config.yaml
num_hidden_layers: 13
hidden_size: 160
n_experts: 128
experts_per_token: 4
d_expert: 32
d_shared_expert: 64
hidden_act: "swiglu"
moe_layers: [2, 3, 4, 5, 6, 7, 8, 9, 10, 11, 12]
router_score: "sigmoid"
normalize_top_k: true
routed_scale: 1.0
balance_loss: 0.00031
balance_bias: true
router_logit_norm: 1.5
init_std_router: 0.0378
lr_router: 0.000917
num_attention_heads: 2
num_key_value_heads: 2
head_dim: 64
vocab_size: 14733
norm: "rmsnorm"
norm_place: "pre"
norm_eps: 1e-05
positions: "rope"
rope_theta: 1450.0
rope_fraction: 0.25
qk_norm: false
attn_scale: 0.125
tie_word_embeddings: false
parallel_block: false
init: "uniform"
init_std_qkv: 0.0194
init_std_o: 0.0
init_std_up: 0.0194
init_std_down: 0.0
optimizer: "muon_variant"
learning_rate: 0.00517
beta1: 0.95
weight_decay: 0.11
lr_head: 0.0078
max_grad_norm: 1.0
warmup_steps: 200
schedule: "wsd"
decay_fraction: 1.0
decay_shape: "linear"
final_lr_fraction: 0.1
batch_tokens: 65536
max_seq_len: 384
doc_mask: true
train_tokens: 286700000
max_steps: 4375
dataset: "wikipedia_en"
Below are experts of layer 7 (counted from 0) of a mixture-of-experts language model. Rows are named router (the router's row for the expert), gate (a neuron's input weights, with its number), up (a neuron's input weights, with its number), down (a neuron's output weights, with its number) and show model dimensions 0-159. Each number is 500 + 25 x the weight over its row's rms, rounded and kept within 0 to 999. Numbers have three digits each.
Before each expert's rows: a language model's description of what the expert responds to. This comes from a sample of Wikipedia text that the model never trained on.

# expert 57
Description: Periods and closing punctuation ending full sentences after nouns, like "plantations.", "regular.", also ". and section "==" markers.
router:492478495510473525471482509528486544500521484481531506541497494519502486524513468519503473518500517469502499508491492495538517524511482488537486461512482447475438515488476485520493493511529516492501550496496553521534515496573494456469522452513463522533516481475513464475483469514494512490476515524481444432511488471530490497512507526517502486505491548514491501523558552503499512499525504498484507522538543521500499460505512525524499459500530496472447537489478528477515511530507481
gate0:529493541467474537454483497491499515539477473468476490493541533495509502513495493495542480531530532538459555499477503470508509473501481490477492477466506479526547480488531505521480477535502485514472489475494474491490530492547456551500559519475507500489511502519495485502505560499499518501493487461514529549503486492567483522501480506450511493496492508547480495478540451498525500517440491503517511482499541514509529492503477501481523490515530470496480539490511491517471467549475487
up0:460507524479492516468519541515510520526524474502507518492538462450527502435531492485438517495486472473535509511551481543508468481516534536538472487495555486500492507504499451456514513498492520478489517482511527528519501505477490500489457500508518526523510460487503532533481462513477509501496502491513509499498473464509478462499500514464514540517525512505474494531473496466492475548499453510470506492480449466475500509541466476480505506499480480543507482483472494516552485462543513
down0:490508506501485486478516492446514489481474478515508460507555561503527524527487506526474522508522499481500478504539490486499486505508484468476512506482510465497535471450537492504511481472497507445522482503502514510513522485476475453512543480497484483493501499541488525481544509508476477502504513546522508508492501492487525551524497513522525462489445562476504522492494467463501524483440540492498522501519498535515514517463557497459516525453468507489529524451524470561503510486496490
gate1:468522478503507518458496503480504519448506514475461514513550534495534493482523468537523464502484510513531510500459492533470488469490494507478537468500495492513533475483511487488496488534532537509454493507451505459507494490498535505482513551504491497500534451537490532513457540529519543476515501486519482531461496446522512516446482475489489497470506508490451524479513486426484506521486453533521485500515520515511534499487489516527506495476526532499466553524517487529510507469504503
up1:459531479464506508475521491512522508476478473474497494503541544499533531435571503506523484497480511531495479523494487500509508513484491538506522465535486462514480508508502480442483502489515515496529491514484526494535502510504529474490503497505480508486532491545493532477482504532484534500517525495517464491456492476554483480458494451497521462482520521516462516514463530503502473505514514538508571497486489501493536457457503550549515486495506565524501517535481497522530507489505492
down1:492502481539500474473502507538537491434482491511523499515532445486527525534513494496509491470519469506518560486492477500485536534467470497504537472461501477459483485537502484476498475458503534473497526510485541539508505504523483489523505487495508529465512473513492487531468487499484451474473474548475519481526463471456498525467493466489468466477487536554455503501499510492495475493499474502477527503482519552430529459500530476514535503484486489511525487512488504511504473490507496
gate2:477470514515516509522486545497529500515541469506526500491488471534473474504455512531546537460515517535554522458526430463529503472527472508507500513527515473539490493501534500478505502487505516502496492479533481532495484512501485498480491476479490498515521537508504527474468490514505527442493487505459554513485514546509506525539458447484458482566523521516442527527524497514517493516543518474462491521507486533479508515484487476531519524495499489507498512487462487522504502524491503
up2:482523442494520474523496465512449466472459506495490499512481514468482499492537512491455499499506455447487480518488539543480486507505505493487481483470512489464498488505524501530530501497478457545495503515494534466482508467493563513503487542490524489504535471483499497518496497511531486551504541499564490468492490484507514475479511505483521461446467428487565475468489504498510523487478482498526512507475527472517488460512530503512469483486483488524504506516511564483513486521479486
down2:485491519505496525498514481470508488467454518490481513494487478516488523526480491458497510465536490523503532497454480480481498490439465509491562517497502541522517478497504496493485512498507476496484473530486469492518480451490538510506534504500500500486462555558485495504485513498490492504469509524457517580469508537463520551496538489509467461508512489497552520527472517553477501520506436503488519481490494516439507490483519495487515518504513476476481517468485475484519484492525556

# expert 21
Description: Inner and initial pieces of names and placenames like Mc, Van, Berg, -sen, -enberg, -er, often in lists, tables and coordinates.
router:513528483495543512509516493485483454504519502494514504505492501476504428492501536518529491538474467488527517508518484541497534515468498497471509457456508472480498525483494529467497499500482484533508489524500505504501554480501555458468492468458501528539500486528500485508469510519500512537469473461519478535564517492507526490487543473511477542519472503494541524488506533465517477516525494511481495471566490465505516528533512448541510508461512484484519504498550511470517492457490494
gate0:506505491525491469523492524493536492546477505471447526487523472529476524459506532455515499497500493511490501519520528505505478494519517450481507526498509555509501480519448516553512513507483463481495451475538554521492510465462498476471471543483465518524522503484501477504507512468512490495495490534482521510481537517520516546493570553531470493529523519510511493489537506479462482483538511526509502489505509527469471486522467464478504518521464484449493532498506488510466501539498536
up0:508517482468529486467485527490499503537479507514497543462460511469492544507474507454497512486502529511508546477499519478479503490502486462467514517536461498506540504545524481515494511480547514494504495513491533522420495501528454488513535526481558516497500479475520489442466529483467454516494493512503481503464506483500525457500486503483487504557514496547471499525518442492486536495552507552522482461546508494491481507505495517488506511488502488519464481491475519527511485509532514
down0:479488522479511514493462490508497508478494512526475541479466482531473484503448480497569523488524530487507482513512522489539496478514490512505453486463481489539451489448479509477494557484505504462478484497472536519487502551469443528467458507489521459512482469534527531483501499474481459521481517523454512525485497502482507484489478526511523477520488475499538505481541526510509502475494500488520506482524440516493542508497483526476510475476476499522513494490498531554497498561493536
gate1:502493497503548474531491537445521490516470502528471503492506509501503475467523485478508494506521519485523470494469495509512469461488490535515486507458503498528479541484495530484511491488506480511473478496532502521426486555487534463483560538541514483503510469487472455505530550480521492479529485494504487516511493514466512479493513527513501515566471479512488502485474438502495522533493517496506527438488458512484491527479552478521517534485527523501502517486541499543536521468513504
up1:534515511537510512486460495542538504504486526533493489465513532544520475549534451538482496509498505497510484494500502504466477472502507482553508497485533484490479494517514507503525540487521498547474498485526451485545505530491506522487526519494521496518483446463498491444509503509500502482474471539510502478488462505496461496473500479487482490483531523493539505478486513477494523470506469516433538515479518573478497538498524469466477524496480524453517511506460472479537486463489470
down1:528499500496495522501517504519543506549474506506538510496520485475504571465466459478482490460492525536507518518458468526523545507530463497480457486510506484503524509506537523567475451536490496494477518534521518534481527504490535519506547481454507507505566497532538467497493468460517526526492476481512528499472524491530498544493494485475516494475513470521480494494480502494508507484513468494503531489483495506463502464480500500520502553491508528512462498543492553517501528475516511
gate2:532503477543472519491511489566518486511553529551490492509481473520492495501485495558543512463522478514516545512572515540497479425506515478470481481477521474488489508515546517462512517466484494498483481487487467484491510520454503514465508484490486498501493528526467468534524509482552524526469478516535507528508509527513506525504545442507554497506515534508539495482502510542471509487484483472530522525511499498474489505509486517482501469520504486520506504481502519479535489465495511
up2:502526497509530460461523499513455511486500499511486496485500507530465505522474501510481533544473490547558473476485519549505501525467529516499553478480466534527515462508496479501508529497470494445506498542517493491545500512555500512481499425473446516465530544507501498480516525487495490562472506474488484506479486506525502486544508536525517511489487495521483479520497485506508504501468538496534540512502525516503495499506502532495545519486512472462492453461481490470483484545476503
down2:494456516502520493537480485473451513531501484487491476529505527522510565451479556463487501496478453459521521493502512519487503561496528498495509517524521468484490492566502471479531460510446503521516524485499486484458501480503518528543545503549480503510486442487489498487514475503479493532482521470464497479492471525491537453513519486500498463512489498519490537498512481480518499509520468533487481521500504483478488453453527486479448529478518495508501500496465476473523526483513520

# expert 20
Description: Commas and "and" that separate items in lists of names, titles, places or citations, such as cast lists and publisher entries.
router:472501507479490517519471514507487475515510527497484460535503535489514522506500472504508513461499457511497473508492541513504504517545516518529535493467483469491479456514542498481519484482515482491533548481497492520527518484542548460587510548515515493505509523500524470510543520507487523528454493545510462455540492473521487497476522523501502473482502535511495488508498561518486495489475505498512501501520574499495531455526513474518500497512511523496473530499511507499465504447549466
gate0:480522479432523476550509520502506473513512472486513479517506499512570504503509466479490494521560463501451473514511492471495487496523498543456508481514502475540478495470491512479453500509495477448453517508509501508509504516481503495534541546493497500474510515524488492512479532508508462505473511482516520507491526495491549452494510463492509509448521502524469538528490462528484502515514524508498473539492490461486512512515462463471482510554508522498535516527515507446484493558529511
up0:522459521459520467491504513490540463481505463497505543449470472527470459516526459533506456501499473518496504487544520486512494520516490519438513497545458518519476526550532451526456524497454485509500509514493478524485474467489517523490510455508464477471514498494456452524463513517505543537489522513522499493491513460506504490497509485437498503491508540507495496496469527508521505485490507492531522486517492530491479522461550506512464467502532511490501490495515511493482542481495537
down0:459549478552471505540488502520490513496494530511515500492491498457495539499520532461501513532455484480565525469493472527493519476535472535507463506505495489494499514483486502489538455545489514505523544530525514487511501491488513500504517547548513504539469492548521531523502520496458474559494501525495491509513468517531531528512518511510455490536450460498488485507491476448482489523510499513519460514497498471491482474498479490500506525484471463543490496461503492503514488529555463
gate1:542512536513510500518502501533533465517499490513469489488468478518485482500479503519480524492468481499477491480521521478441507504508489544460559515502523529504532503540502522497501445511497473482477493466505518510523487494470501514558487517511504490458482500531482506547502532472505504490489501499520506464512481508529520510454529493513456454501520503492466519504456479463498539503453517468527460551534524490475538467457442522524488509504514520468486500468538502474458510454517494
up1:465471466468514493540517512482493530489527505543502496496526500484523550460552497457499515495470489472487474510539531502520481464523505517525473494487515498528514549541473545474490471499468509477488513523505512529523478472453521429519494453486508532531512466497466499492498509571487468505506516472496545492492492515500497490510511533511532476505535517504489496463500463492465462530506464509500527477447506501558484479475529488497515513531503502491522476536484499480496524460494513
down1:517516527494513484455487495493521528494520495506496491490479540491451471564514474458514543512480531492468460476521477478498524488470503480476484476498511483473495485454500500533524557485510481481517533483510525501505509545506495512525468525532492493506547529517521469523500501462537489548514480538500535547552534528497542471532478527492507510484485520494521497491546497464463462481466523521516555513512462567518511513514476494504525512502464501493502489501521515479522502540513489
gate2:552524536495514510536459514498495486475476476504456540475495466528512513512481515497513481485490481520478484564539483498485460521499509480425471496500534475459469539503465492485514470471475500508500479518539494480486461497468473476539503507482471489501482533502492467481506528465511534516493568530528519506480551490507519525477506482501527505499470510500508500492484563516465456495490504483527491552519534498479528551505489519493483519491537494514531481533544487496490483503507521
up2:499516488457481551475495504503532485508472524539505476521480529551508527547515497482524540516521441526508484537476507514498504501520474521463530483492543508545499478495500465510434516564468496524492507497553523501516529533489474510505474496489546479489467526484505461527457500515489499494481502532481527501525536506489521483517491467477525496512471484517548493498487541551511533490536514493474503539548490519503513493482534507509500472504468541489513493460496528459524500523502502
down2:531451495517501494543529579486473519533506503497503503477526522484482502476497500498494473506475515520516512502493514476520491494515467542420454523515453494474509522511503464488502546517495538493490528515525460510528531492501497487506484498509439508497484491508496512489487526487514491483501525473490454484495503502502501536503576460525485475521502542533480503493508493491443514489467484482515479505508454490527501493515550496526504511451504459454490500466505488511460547491551501

# expert 52
Description: Conjunctions joining words or clauses, mostly and, also or, but, &, slash, and to in ranges like under-6 to senior.
router:461485523487493495490484504505506495440486546515471497463451481469513531488503496502486507516529462496481496487498466519473487511463485505481510460426521540516484463508536519457514484505523483470503423492473502508487476482485513497503490510504526540514536468497507513507538512493553468498514507476475528475469509502500494495478485495509459463547492498519519525510493501484502523516476495456455495522515515471502512486515487511520530558551497539533474514520511456486510492516576477
gate0:517514518532464506491495519525521513489493570550502512490512491553545520473518542488514474478508506512492522492475470535465474503469491492498489491538520510492542478525524484530481524543533518544515479541481520498512484528495453539488456492495474509467472527507519542491491498530503549488479465495528502527515456529534494522511519514471546480530492503525489508489549479491523475481467458553476511482498498505495487532505485511536496510470508493520462459531484500569499502495514498
up0:539544536530546489460487454474505520544489451493517538502550522507497510492516516545499525507509484530514483510482505468523468569528511476524469513524492515484512508498502488497483548488458476500488508532485517486527503483494490473501488500451459494503508529525541488483522512520522486493523456515508505524495521519524511483527499520504497532469471486504447517478490518490518533458523554520493479520511472465560478492510464540494504483549549507478484504532518495554502489509479503
down0:526499479520496480485517485483483481536484450506466498490525531511501513511517523458491534516542513524512478517487499513496516516500515535519500484552526523503481491525482489522476503499511484490517470554513531528526497493502493453520505478472515516508472481500494509530483471495525511489437500520500452434503519455543492515523466488516536491513480510494468493509464537549458507579455475480490495512514532466514468494540450478470541472504470478486503488493515524504539522547516490
gate1:537468518483528507508504483517501514509437578546500497492483503490544513521468510509496520535508515494497563494490467490462448564480508492487553491505482483531472510512497455506473510480496492509524475516499458485529510519527473519538498469461487458532530519459506484479540529468500487526485532485530523508461523480521529524495524537520456461511511519483493515476518499451510516492557513477495478500496505484472473518515507490506493522486511499524463507479503493534516530523512533
up1:562493525476500542461485474453489492465489490494481500488479505508506453496447484533490511486528518506474522500513472472499514520473501489481460523452576534533507520521553490492468519512508458538429491518497468498532450488504493480505483488464479486536481510489469498477502503484488510502500530493440554465505490550504493467517502474533494487545470492554521476511506517506509464499497534495505474506495534535485516498494482481486529503485501509532520486503517509519502488531530479
down1:529483502529499478483445521473466506496514514506517499538485549482512548521510459504495495504485506514509506481532505516485544515544490533499495496436553517509480474530482487529533510474470489520493501468535493480466463524495528543517460502521475475491511496487449523506499501481496526495455476515481455517479510482506453504507491462500544520469511488557531504468522503462527503504530466498505480466507511476534528485480510502554518512427484500494504529521508453499535527505516513
gate2:513521528493554492477535529503505518479514501529458495509493485532508465479502501500483481483494423460497495508543511509508516487504461485486527479516526516511485488534502580489505498457454498466515522495558518515483447503499502482515468465480515477491498508488499527520495524517503518510478432463494523508523512483466498549499524524514478455483472485524536483520530537452499530497476513503496491505512508489507482504526500511478553503492427500505449483506474487512506479535469520
up2:510487516479514476500514513496472534494484523524449485492501471519485487458534535506503500497479484499507490506542506522486473479521477439514575505482522530509493440492474531498457475444514512482524504530515492502469446487494514458527497498493537478515503545504541530507513488501503501510545499503495486480514480536501506497495465552502499487524484402520484514533524486490484473517473511521472496548486492492540478499506501524525512511546480523503460470533512461499502460501509506
down2:481502492446537452483496515507465542489528511540507492489495475483519493419487497498508516499457514474472493505500544505493516515554530492500516486467467489490485525505501498468467501502547546472506429475471533519506502441479516461499553499485483484513525525543480475494516506496508537528519454493480481497531523516509532477494530509517487503493509502473549455505515486502457546532503511510519520465490499497499492500476468480509519502488475551522479513515502460487532527504531498

# expert 37
Description: Single initial letters starting a word after a hyphen or space (b, c, B, M), common in species lists and taxonomy infoboxes.
router:514501478511486484511490521469545531535492481472483468486511502534470516536524532497478476457501531496496504456541467519489543485515453515479479472463514509487531480494482494498492458550519479522443483473517471501470474514527475546487509534555504510469446541489528527485510520494489497515485531515484515495522521558482490475487511492494475475528537513482529503491512513483471468521493489473539492491469472477512487489512455533453503504539486455498495507469542527523520474500483462
gate0:484500512515540528501523504441522524494506480484453498473524464538512506496465504491491482506505534500522491484488492513448533451506503511472408474507509530476469484540514498516504458517510460484517486496506515472506473543498499507505499536484472493477476501469553524542528469473525509484459514525507537518532514484493502471528491462497519498494530546523490480495499525457468470508505488485518489493482431533492510498498491499537505500545445502507499521484507523495512510540449526
up0:513530536515495525465513527457524520522462521506447500506519469529499501527509478494485449501514529471530541452515511523481513434494523520446461503471509498481507526554523527493541481501532522478508486519518483490488493555489521500469555541482496507499515526457542485500526508484494537469484457543510520503519482485473518467492485489499476546472501473504507485467534494492488468530463516461526487516451482498510474488496532499534518506507469527497485495505502486503538515528478523
down0:504542517535491510479539504541484498499518490550487476478542473508456490475537546501500492505532516480527542471515491548499496491535495546482488511492492495482499524436486510533514523513497520463493483493512495497505501505512545486561486559505501523544503542500503503494514508510497485461457508485516508541509485484472499548474501482490490474514466549485488479492550505514451478504552520503487537464564523485473517474528493542495511499527484514493504514487537454490464516497497515
gate1:438510472539490475491503503486526529480517507523493484487485459510463493516527504471528495472472508494483521512522464530482505507489500486485486479466503533508502510471498504506474472549501522503511473546515501510463496532520507489532529506472501487497464525470480495545516545495522472502473483488480525507528389547505464483486477491551543512494484520510517476525554489505490502515523491518493471522507468501473525498475475506481424499509514458502521487498460500511438511507498512
up1:506534516511527485456440466484477507481488574455519510522505496471456514541529509523528485491493471518487493529506534512491484544497506539513477543518521518511495516525532518504502468495533477511516511514474509479493495523507508456483493500511528525519518524482468485540528525442486518535484509488521493482470500517496525478517514514507521533503491523485455516512463471457529473464509463494526494487473515536491497516500492466551520533473457534476497533524505508510499538568462520
down1:537500494500537548434493515480484536481446508497474464497471491501504518522467522513508491508499485461529516527476467524552531481480518509509530523489494533532520457518509470481537499492473489470500513495481500528495495447521502518483505486490497542559504526488540477509524479517479442476523528529461489518491498514498478484494572506436490540508494517529485537519457508507513501481482499512463528496483467537509535506507471496520515532466470498505531493479518493489476505518542480
gate2:542494455530517527504533516544501494530534476523457508505520488531541472502508475545506506504460538489485485488503456503546510499503493423549508497505485504529498492472526520486518486510490482495499486476538494509491513556522454513475532536528480506459552502514466480492507507478471505463467485509467535528488476484518448498493504516516515502516481477480522487508531473509498465453463513526449508521478450487488474469510473542474545504529508504484519518503507509521487499503464517
up2:507456516466485483486494489534469443450524492507519518492517523483516492454514500528504492510502509454445471556467493474534443478477479435498463494514535529499516488497499488536528471528509518489517519512496482527482491520513487536500506482511503476490517497498536491484481448483496505464441534481476498490486517533498489491534539493527494535496491464520550494502524498534499518459464453496512494500460536502526519518473512522505507481497480541470509516485521485451485509494448490
down2:515484466517530474486499482543478473464458502499514495534498475486502518481522509492522481525489500508488496534482517490465511516507477522464452488541512463534539516497545554499507501517551535465508471540471565477538494490480500493526500525445519499501515517479486545479485509494467502515435504485445506479508500509519511476525495507520516475512544563446500497486509505484500494510510470482505495485503547475486541526502513507514498574507465511517499510501540485506532524487514521

# expert 30
Description: Colons after infobox field labels like Released:, Country:, Premiere:, plus list-introducing words such as including, include, quotation marks.
router:520477494518550502487521512460513505521555517532481523471530489493522488488445514468496561547461539498502488514537488490511477455517478553529519517480514518478534468526458506510462495500541477486448503520534506443501481519452517515505489533487538494537519490500468500522486536550512520515541540515478476526459508465527527466505471486496485481524465510524464503458502518512525469502520488516496515487478496501508512483507477463483481543500491489527507495527478498528492493498483490
gate0:482497505490500539534497500484534475524533476489505515511512518463502505497533495485487520486483507492496502497503526538492477507484513483468512453509530500521513490492487459492522499498504487462442465474544481477506513487522521542472508553536492554471518482497471491502466574512475487489510532516501496539522516471507537499511453514466510522521512550489515499459467498420432510522444494538529451487520509515497524480485468473509526493507463484500528517527506477500496528497496516
up0:507484531469462516497471511449524495474527484474505498500485529544485497515518505507506513465532502521495448527447449518502539509491464468520513550507493483513507497541487486534472487509493462517532487526515463532455518498515492475467470467482478492528476511502497501506564462497488511508493509511468495498509484548464441499527519475505482483447498484511525503529451526522519492492509490495458501467464532507529492506485536528480492485519520543463462532461528512496523467497536509
down0:539509491521557487497513522522488490470492501472467483540563515485488530425537507522499448536487500463487485516484501519516543492491505548474476463479469485491499511528536521498488469488493494494460495478534540496497490486501514515509494510474498497512559524510557545508510526505501496468471486502480498472471481500502530500545489496497507483516530504488463491514535484497505539515493534543477458500525566500484507510500496529506492513463482535453516539511496522461464460510514517
gate1:565504527531473518466480529538521505513501497526503504450510477524498549516476500522507458506451498505490496535503497511509479514516490498486474524488496524533503496514492495498501493506506482521446497494506509493527506508480471523492492483527536482494481451472475544505528439542482492508527507478479480516525504520490524466540491459503531527543483540524498504491470462470474534557472501496523506449534480527518518511505447475509467481512489535513551497502493518543471479482525436
up1:529478476540492465487496512505527497555477479495525498485477440515547510522437509488546470522499504526483500497541512510492479533480531441484488536484493564499528504510493492504454465529514525512472498505532509475510477528481479497517528482507499496455476492475531491504508472536511483488540519509512510512535497486521553492521488508508474502490465550546509489466494458478475532501523512444490492495526501520513500486526456514535476523542539517519528483486503488549490531510511482
down1:488491505466500480535508486508538436485496482478523518454503495566511482495481539475508459514486513467506499508510482475523510516507531462486527481440477502508476522473467509477484510528504502472505529520541536507472510503520500523503497537532497506540504534497495518508499520528510511502497485483450509471526511480496525504471505558529499470449498509497540507539510480467514437429547510449503551516504496512534509499520497478511472459476478556517502489492495462508488505501520492
gate2:500467487479498471516499519536477549462538483526477478515495496527518501487489509490498555528503502508485510454485466497476515500515516564498568518490462547550496493530543525448464500524488509474517508462517521455471515490475508474483483516492531483490511547496467518553481502513514523485474481465493466499461500473482504507515482445477486508487548541536480531497471528532490455509502493508509523536488516523524483494481517506479529520540495533523517480509497495512499481535478523
up2:507491501461486488457504515514486562488531481538462458482532520514512543502489506502504527550476500472474506499496459474496540541500545503487555497474479507540513490527500509496486513517506512489541543496541535488495512496484548477499520541505546503502485474496513516509463516492510525486500485488477423497498493518521503488516491496486492492462533577505466530536514516548511475493482483492501492555504502504532500539473527499452523487502516546479480481532501508482524497536529511
down2:490503476504513502506473503529514513425486474497487507532497497496516525513505505511516506485508471490452489479519502484512471479511507531489481491486493489476537479557496488491477507508533506528488518512525557465515497486475529529516529491492508504513520517455529504549521517479473515483491465468444438446510512449472447471514517495512494501544525519496458560500506510558490505492530497499477540535529501502510431507502517523455495488525540497494458492491489515490477498473540486

# expert 45
Description: Periods in abbreviations and numbers such as Dr., vs., Geo., 38.13, plus some sentence-ending periods and percent signs.
router:491489492508461473493516559483503502455525490475527476527471485508500459517495480538522495490553491461525563469496525529503526507549443505534517468530492474508469516471489456515505506490470555462472491556483545476496495517512525475491498518498467504530526488504520470504495492534490551457478521484477511479523519522506494508473490464496487481491502524501469542527518502498527506525491500464476538539498517500529545452468476499509494464465531494495500518488457483496501500519499474
gate0:475473506558488462535496534513468482500493493499517504521469520463522522479529513460505545500537505520447535480511473497507508504501505519483531485514529507528515545537495489521445491513471510469484504468449517515500508511496452482540490472529490523478498557487537501491516514459471535508511532498544532511497500505485510489527549477547492506492504531514493511490526521445513471531490453497526486480517462526507493519498467457509534507453473473505484516451536514496473476486485492
up0:497481501554515490531486494507475446529523480499491493521459528455484518481528521545476530492536516491448488463527472489482502531491519496472496496491527478505499509492547533536462486537499508485509478503506542523503470505501458492501487522494483525504549579496509516483529519437449492500472526499538533496466544525492508500505481497504472472450489515518510501488536518486520457523486486501469495513488510519505496504510470435488510488466511464520480525485502541499472491511458464
down0:500496484515482500497481489516469501480489522474528444506548523497503460524535486552463506481499519551518496484495456506513492500506506464517464470498461497488488516443493504531471501495507500501506493484516550522455495486518503517463505486516523461483516485525475529453511500491516522522507479541526499499533556547537506493453496501496487518446484501484427468487519507507510492555468528530468497510496499511528502475500467474539503542507478472454478518481494476538495467483514536
gate1:533492492464495495537499513516489523465507489508503456508485481522521441509516506546512489525521501465465519496506482499492477507468508469510522487496480467451525466486511535489511512500522523491550467478504489465505518515447534517520493522519507496454550478505521529498484539514506515487479463473543496517501497524525481507485499460488529522528513469507512530480515474537525513521536488490455479552457472441450504521493538497560509519533545472499523462528505485491520522521520514
up1:487492520483481471521529526476517507533478482500504484460512487502482503479516473502514520518468541490489516469467526479485519437506491481501495478521518515505541492524506473536542478466507538487505500468479450514525493506513461530512487507497520509474447479490490443488517508460517470477507524494485460498529486493458482498507455504511486509525487504568503494477521478512536459468549507468486525500488453506490497520513447495506554463459477486491507488527456518528530539521452469
down1:495523497497503506506483493477497500502451541495498487474487458458493510473529467500467450499498496515476527471509521485521481511504509495516515486519508511552511498545496543508533501523516501565536501460505503541467490473449497532510467494556500527494479477511505539526551488482472478460538482526528483522503474504484475512502527471508478523461463509529533551490482462521512514459507482474465471471490482514461454520512513519501541448540496497488515485533468519476503529488482511
gate2:503505525460512474462501527543457488493496481520502490453511513515513462520498528497539496482539496516484521457514500494498469471508506523507496519516512471532453516468509552498476509500483488477500480467481535517493515458523523457519480498453500485565536455515484465538514540544489508486521504467500507496505524522474517484505466433536489470484521515485507529500436499506484465491486541532503540552493489477555499480493496490509490545483526494490530509486505481497458484503480510
up2:500519523494551472482520489517483471467475490545476486511509538491436515479467474501495558495515519518475540494481508500481490532509481513474466503503501495539482499507552511516526502510523488499533527491473533526521496495497484459568494524501483489558527524488497470517543462527495503511515524481499542518497484539500515501499431499549478513514514451510500501471460518522502490480518538503488508484515469512517473515465512556498493514466476490452528491522504516499497531475451535
down2:521484517517508463505482508440484556494513498499488528487489505471507495543457504521509470477518511517484494496505482499483492425494512505504495513493507530577497480538481486498495490473454475492490458464514470505483539474529515502481507508511483498475468498523537500492516554515484504480505501531482463500526500515482528504510531516467529489499488537458483499580525483523539509527544515567525475557478515499496462452504490521462483551487487497502483504497510503518490472487500510

# expert 47
Description: Capital letters or first syllables starting proper names, especially abbreviated genus initials in species lists (D. falcataria) and foreign personal names.
router:492518512475483481515493519473458519502513479463505484529510535514520530516495485536497468509489486503500524505539512493534516510464521469475481461493519490474507535511489492525482507461535504457525525453477541523534511471502522448532515502527513512511501509470494461498451494510521513516484519537470471446529497481475494504536517539513512524511488517465534459550543490504475532458519470483429511502496533497493460457536528531484527511505506458508456512475492530466514529497499489
gate0:503541484523490479507470494558493490488485489546509486528481515478524465535482493507487549506498490496506488508509497541491489461501498459476545498449463488486474542498480468548498477486459493530504454502481528476452472471477490474505509497496451484500509537514497471527488530501453502490506540515536541508544477502517529481526500528507494537476490511499479521489454495480475535500492498462520504521520529507510449465503481487462490509549493461489499507509551560545508506481497519
up0:511520459512492530508533496497512496506488528550532521525517508530475472556556506489474446479508483487501503512490528461536464532515522554544470504554507520532534479554497504451476517497542501502443517495553478507473512490495512491476482505491524522520511516500516485461493507513495496504479492509485478519470497475543481514496488457484509469503508508472472489477504529497508520512484495487531503468523531468477576492546536521488509519515498478489492511532514474557488495490525476
down0:523513494481509467489499502479493498537527486497527509532545526523463469475494487486502494506482485491513489498535511551512525524484494542499472459465470553494512569478488484460492436512474518515491515516533524496490458505536490513467499484564470458454500490513464505504508509503513572491509503495493535478511551529491519485443517524520477507494489477494518522514504515509480532504497524518535521492450532507480529500478515485474485518472508542512474527489462511496563493499496470
gate1:509542521510522524473468508572496508511462471502483501567487481479491485483467490522515493554475470529473480487497528491499508440518526514507512510476490565489505521498477548479511486501489498449496459510531501515508491487529445512506519459515521490524474492487505499492513515508485510475508529496527459507536474521482517462548522525519491471520498543531497525514507489492485503534488472515503470555521467523495461486492518484517525474478468496492488486513508490539471525501454566
up1:484511515535524501498516494498453507458489538491510529485472517507528500527540510534500551494546540542520521522518515521544471565494519508484504514476483451509454550480504520518515486477528449516479514522494502487449495511475544463512521515508531514546522506472525501511526528507488454479510515508516500499535479487462489481489477556499527462488485503518491496533475536480500481509484474490520505482462539480510498504496521489479469523507507505479552442527506483556489516510476494
down1:500499519467500520513507502510502481525489525501494508509486524473517464478474515541501534531510472527475463452471489458487502468487453521492527484503520489493447472470463504527525511520535496504489530498519460515473514518480513478508522504464476531534502507511507464485518499509474505487488471534507462478491496545522496535452478518529451521559487484464501475515517520455478511510484521516510470490457505483524497509491514493513519471458572457473574515513525539492520548500493481
gate2:497501529507512525490525475516528506491455461464500533487502487521568489534453494462483506448475517489497495532463501529500452502495465477493464503514499548508486479517504481497523526482502521530525543526478492482526503510510473493478515443471456498484514497502481558473535488477504500517483497519510490502499501522535459498467472515499509493480564551498514505491487504579496514518496516515521545494475509521476483536482513501467520524504494506526520470541535511464525518480532545
up2:529538512520530510503496450483479517488458502494518469495476492471496497525497497508486533472473485500479505488486523490524539503538470472487452506539516460513455479468522552479558513478500493483527508547511526497543477501482445512501484484530507485503485493476498482483549482442528433490506482510525518468524532509502496487491519540491497519509511457538540475481507551498499530499511513464515499511518466501487470486498514478451474541460468501530540521521482528522488490510468512
down2:520511494532497486474483499509473547514471497505526463505471510502489504496555492533473500508442536482487503461464544505490455488503470466503464513500494520498453506559539518515498491492485509476493504533557506540479546529499485496516508475516491475472474489528481504508526465453486520463492487504471508532456507497496457558466473529491487488502558528496498520490496499532475483532476475552498536511506520477490529515486466486547463519526521497485540513516491463517506496471519487